config.yaml
d_expert: 32
balance_loss: 0.000553
norm_place: "pre"
lr_mult_qkv: 0.7
Below are experts of layer 4 (counted from 0) of a mixture-of-experts language model. Rows are named router (the router's row for the expert), gate (a neuron's input weights, with its number), up (a neuron's input weights, with its number), down (a neuron's output weights, with its number) and show model dimensions 64-127. Each number is 128 + 24 x the weight over its row's rms, rounded and kept within 0 to 255. Numbers have three digits each.
Before each expert's rows: a language model's description of what the expert responds to. This comes from a sample of Wikipedia text that the model never trained on.

# expert 9
It responds to: Function words, word openings. Function words such as of, a, he, In, plus word-initial pieces like En-, ro-, charac-, in ordinary prose.
router:142158166165109136137125159127135121124128069103154138145144151126117104120112123106110167147106148169160145127137114122119140140102113151132126121131129149115160129143121130126135071160150062
gate0:116121117107126137130097132114117082128126131136116135122138109188116152116158131175105132140106128137126161135173122141068111139140151159117140124132144157127141142117157186127150111172143108
up0:133112165112103125128146134092136120173185147117142161110139081177108149151136131175060100122133152152118124116141104150111120114104115144128138122178116165143121105149161106128126123147104093
down0:119161109063130130145135121127076121140117112125124086094166129119159114110123098144134096168102102112109128146130128108149157146150064117139097081133146125153107113085141119146104093121160138
gate1:156117167112103143142145155134150153086143110168156117083159065142126169105102122136094125078083112136105126180153118176109159119142119166150137131158066148163106153108112147114126098134141138
up1:151104130147147133136148143166152165113160120103154121121139102110099189127112123124135169106090138136100094152163079172125158132125130216134109127167143096143106152105136144120127103126116138
down1:157118128144117084146146174134150143113067117113107117117131146125111140181107119182136136129139154144097099114145120142094119106143168127164145124184124151129139122177086090114159140125120120

# expert 18
It responds to: Line ends, past participles. Newlines after list items, headings and table rows, plus past-participle endings such as ated, ed in estimated, licensed.
router:145115138173098108153125103112164125122111097141174166137118143148146109093156198138174153145101129149151111122116128138133156079162153173082169119116129161129123144139122140170107131111125133
gate0:107155134129108176145150117135120142136132143139164177102113160150133133104147138093143155159148156144137158129124097133104143140118109116114141109125161139106102110138142173184119130147112124
up0:116135121119140129179113109140117105165136101136144132138120147154140061140164129100138130096158147143144153115147118146111140086143109150143135067144123171097104081142166167163135155115086103
down0:089139093116087137143145139098107144133200138135140147115107127135094112147164171150134115154095133146165135121129148106128126150152131123122081148130104129150140125135125091146130141140071118
gate1:108033146173115117102124140141172130138109135092122107123149107110125110125139131155140176142140135140102140134138172103132118122147143144122179138090076144097127161141078126149109161127119121
up1:147121155102106074095103089148102116117117117121136118155142161140107066119147167127131135149140118139123165125127127099138121104164159183173143128126120148110116171139146101153104141108153130
down1:093082105120130142119107137153154167118132121123142154088138133148151169129088142156139165111088144149104125115121102132116117105116122129111124136109101115126132118138086121120123116093145060

# expert 63
It responds to: In, parentheses, -ult. The preposition in, opening parentheses, as, for, during, including, and the piece -ult in result, faculty, ultimately.
router:154122149102115150100109109117187110158114140135121137119147120112147092118155128160125146154126109151143140114123165120129151136127146141143125120120127185134125175130117123085111143140160156
gate0:129122133137132101137142161188118120123102121137096186145154144099107097113171161139127148137120101141138124125112138146112190109152160140123140116082143131114132101119143134130125118161113134
up0:160099128129123166178127119182177118078100118175133141099139140089122112124118165164175111115123140122142116120123140123126155104161103137139149122078091111118116124085090128116114144132111154
down0:086130116103121154114098145146128103121141136168139113127135139146106089111131152119101133128129112126082092115193102122125144135111133130121124082164134166084088077117158089130116127120186145
gate1:126100178137130157121140092124160109135088136111100126126135163102138142133110117146091128138067129121153105125133157087129116100111130124080117136070132158154107162096115127146109122141138090
up1:143098143175150130116147100122152105132119134123126134165149165123176152139108160134136138141135133166160085155125129106116133114137125129093131131138121141167087102130094162167095109155121143
down1:109166129149136128102103147134132104113123154141126114118115078146101127125080098153109140115150140132131169105124118081155099111140127145100168135142103123154139129150082134102130144088161153

# expert 62
It responds to: Line and cell endings. Row-ending pipes with line breaks, heading-closing equals signs, newlines in infobox lists, and sentence-final periods.
router:128155105155103110089134087119121091100125106114097100116145134157160099085163162127120131147124124098142109137102125119137156120148142181152132101099137157153112134113090127155109167111136104
gate22:136102139160098130125137092153117126076159050135124128134124181123123108105121146173123136131147124176151131144129136110109151148132119196129159127131135121106130116131142162117122165139101119
up22:153121136133091102142133075104126108114100103149177150114116132116110104123119136127149095102086122137144158147160128134159159182138150178151126152109121125178124132130159146164111152142104141
down22:122133130098138132133094164148195132152084141117101169148136089116146097161079089146154107123146116135057156118157114139117116129145124075121125138138108106167100137158150123094158136117121151
gate23:147113128137132129137147141110174140146127133156130113140137106069149112126121128163103177127149120140161146122107166129117200119126136200158110084158147138076096116128103077117128173119094133
up23:140081160125146130115089147173118124156103102113135111141129136179122118163132116139135132136102128182097127143157175113090118118130195102094086160134140162147154136146161148120118098150166139
down23:174132118117120166136118109122107128137150145114145114117124129129114091105207113172118122135110123169140149115153176132151176143143159172151145103111115168083133142129128122136144109088115168

# expert 16
It responds to: Noun suffixes, headings. Latinate noun suffixes and word endings in headings, titles and taxonomy lists, such as -ation, -ology, -ity, States, Gastropod-a.
router:157153142177105174113129135154114125099154082105145138151156154177097140139165155137131124123102115120110130114132138118080113113146138136115126168130109097140138115113131175154085081116158090
gate0:116130163159127116136143133112126124105119112128167096143172132186194108117125146121111133132152147141118158109117120140116162093118141127136102151142130146132094116134095132137127134138126132
up0:100110181142117096162123106092120139110122135158170097145202133168141090101107100098138122088123158096131120178121132117125154118123102146135123132103115158133089106122101134163103131136135095
down0:135138101116143108141128094155103141082085157131140145100156148104127133107082134090140111094090150149143102119130088167144153117132083078175103105142126104112078128107107109106132109095170129
gate1:128133136154111135176125136120146134111122166093147134115163142122147118159129120138124140160082149135149128140148179119135153142117145113165121116119139107139112155131161103122117119098141109
up1:081124128125142136127132138120117117090085120117139117135161133113128106166105087108143147105143143092149097132107113183090121148118128161122182106082107132110127094123102121095137166163117164
down1:107111148130130122173129136141106153098094156111137170098101170096138170187155133107160142112162139117133156101114112168146133145136140136127115140150145145141120115171140097143123125153059162

# expert 23
It responds to: Of and m-words. The word of, plus pieces following m or M, such as m-orn-ing, Mar, commun, and syllables in Japanese or Burmese names.
router:114105143140109164099128139142182148133094109101109100105107148128109122115156164097104130112126101147141158154105125131080155101150109137138126157095184080128113168159121110115166127109126143
gate0:134060167099087170123113107140161130090116157170146148103118088107144124123137130139153125139095123105120133166107144157113134105131136134126084140110162107168119158136132123104153104188141114
up0:179108142148132096146118130104131118141117090173141138131140134085104124091122110106118154118083157122128094143141129126155125130143169136119147145120143162109193152149172113127097149169104112
down0:126158113143130159169123159119122136154196089143109165136138127127135151152019135151106113153137106129118119131156149127172104124077140141077154114129103134130117131125106125132118153104138146
gate1:126096113118116133131113153186142134146134055131181159128119087106143141111146148142130119121119149095113140140095114118153136115149110100145106091108092155140117137163138135198135100168122085
up1:143131137112143145159093131173118131116062106113203129140105067100116133117147147144138128147126137082146117125097121125127149101116109099138142120078089135120093171131092144156096123139151125
down1:137163128085146099109141136091096089113107124116168129088135153117168104089110111153146131183125137155137107109119134115138091132093094173105127110083142153127149131111127125121147142137140097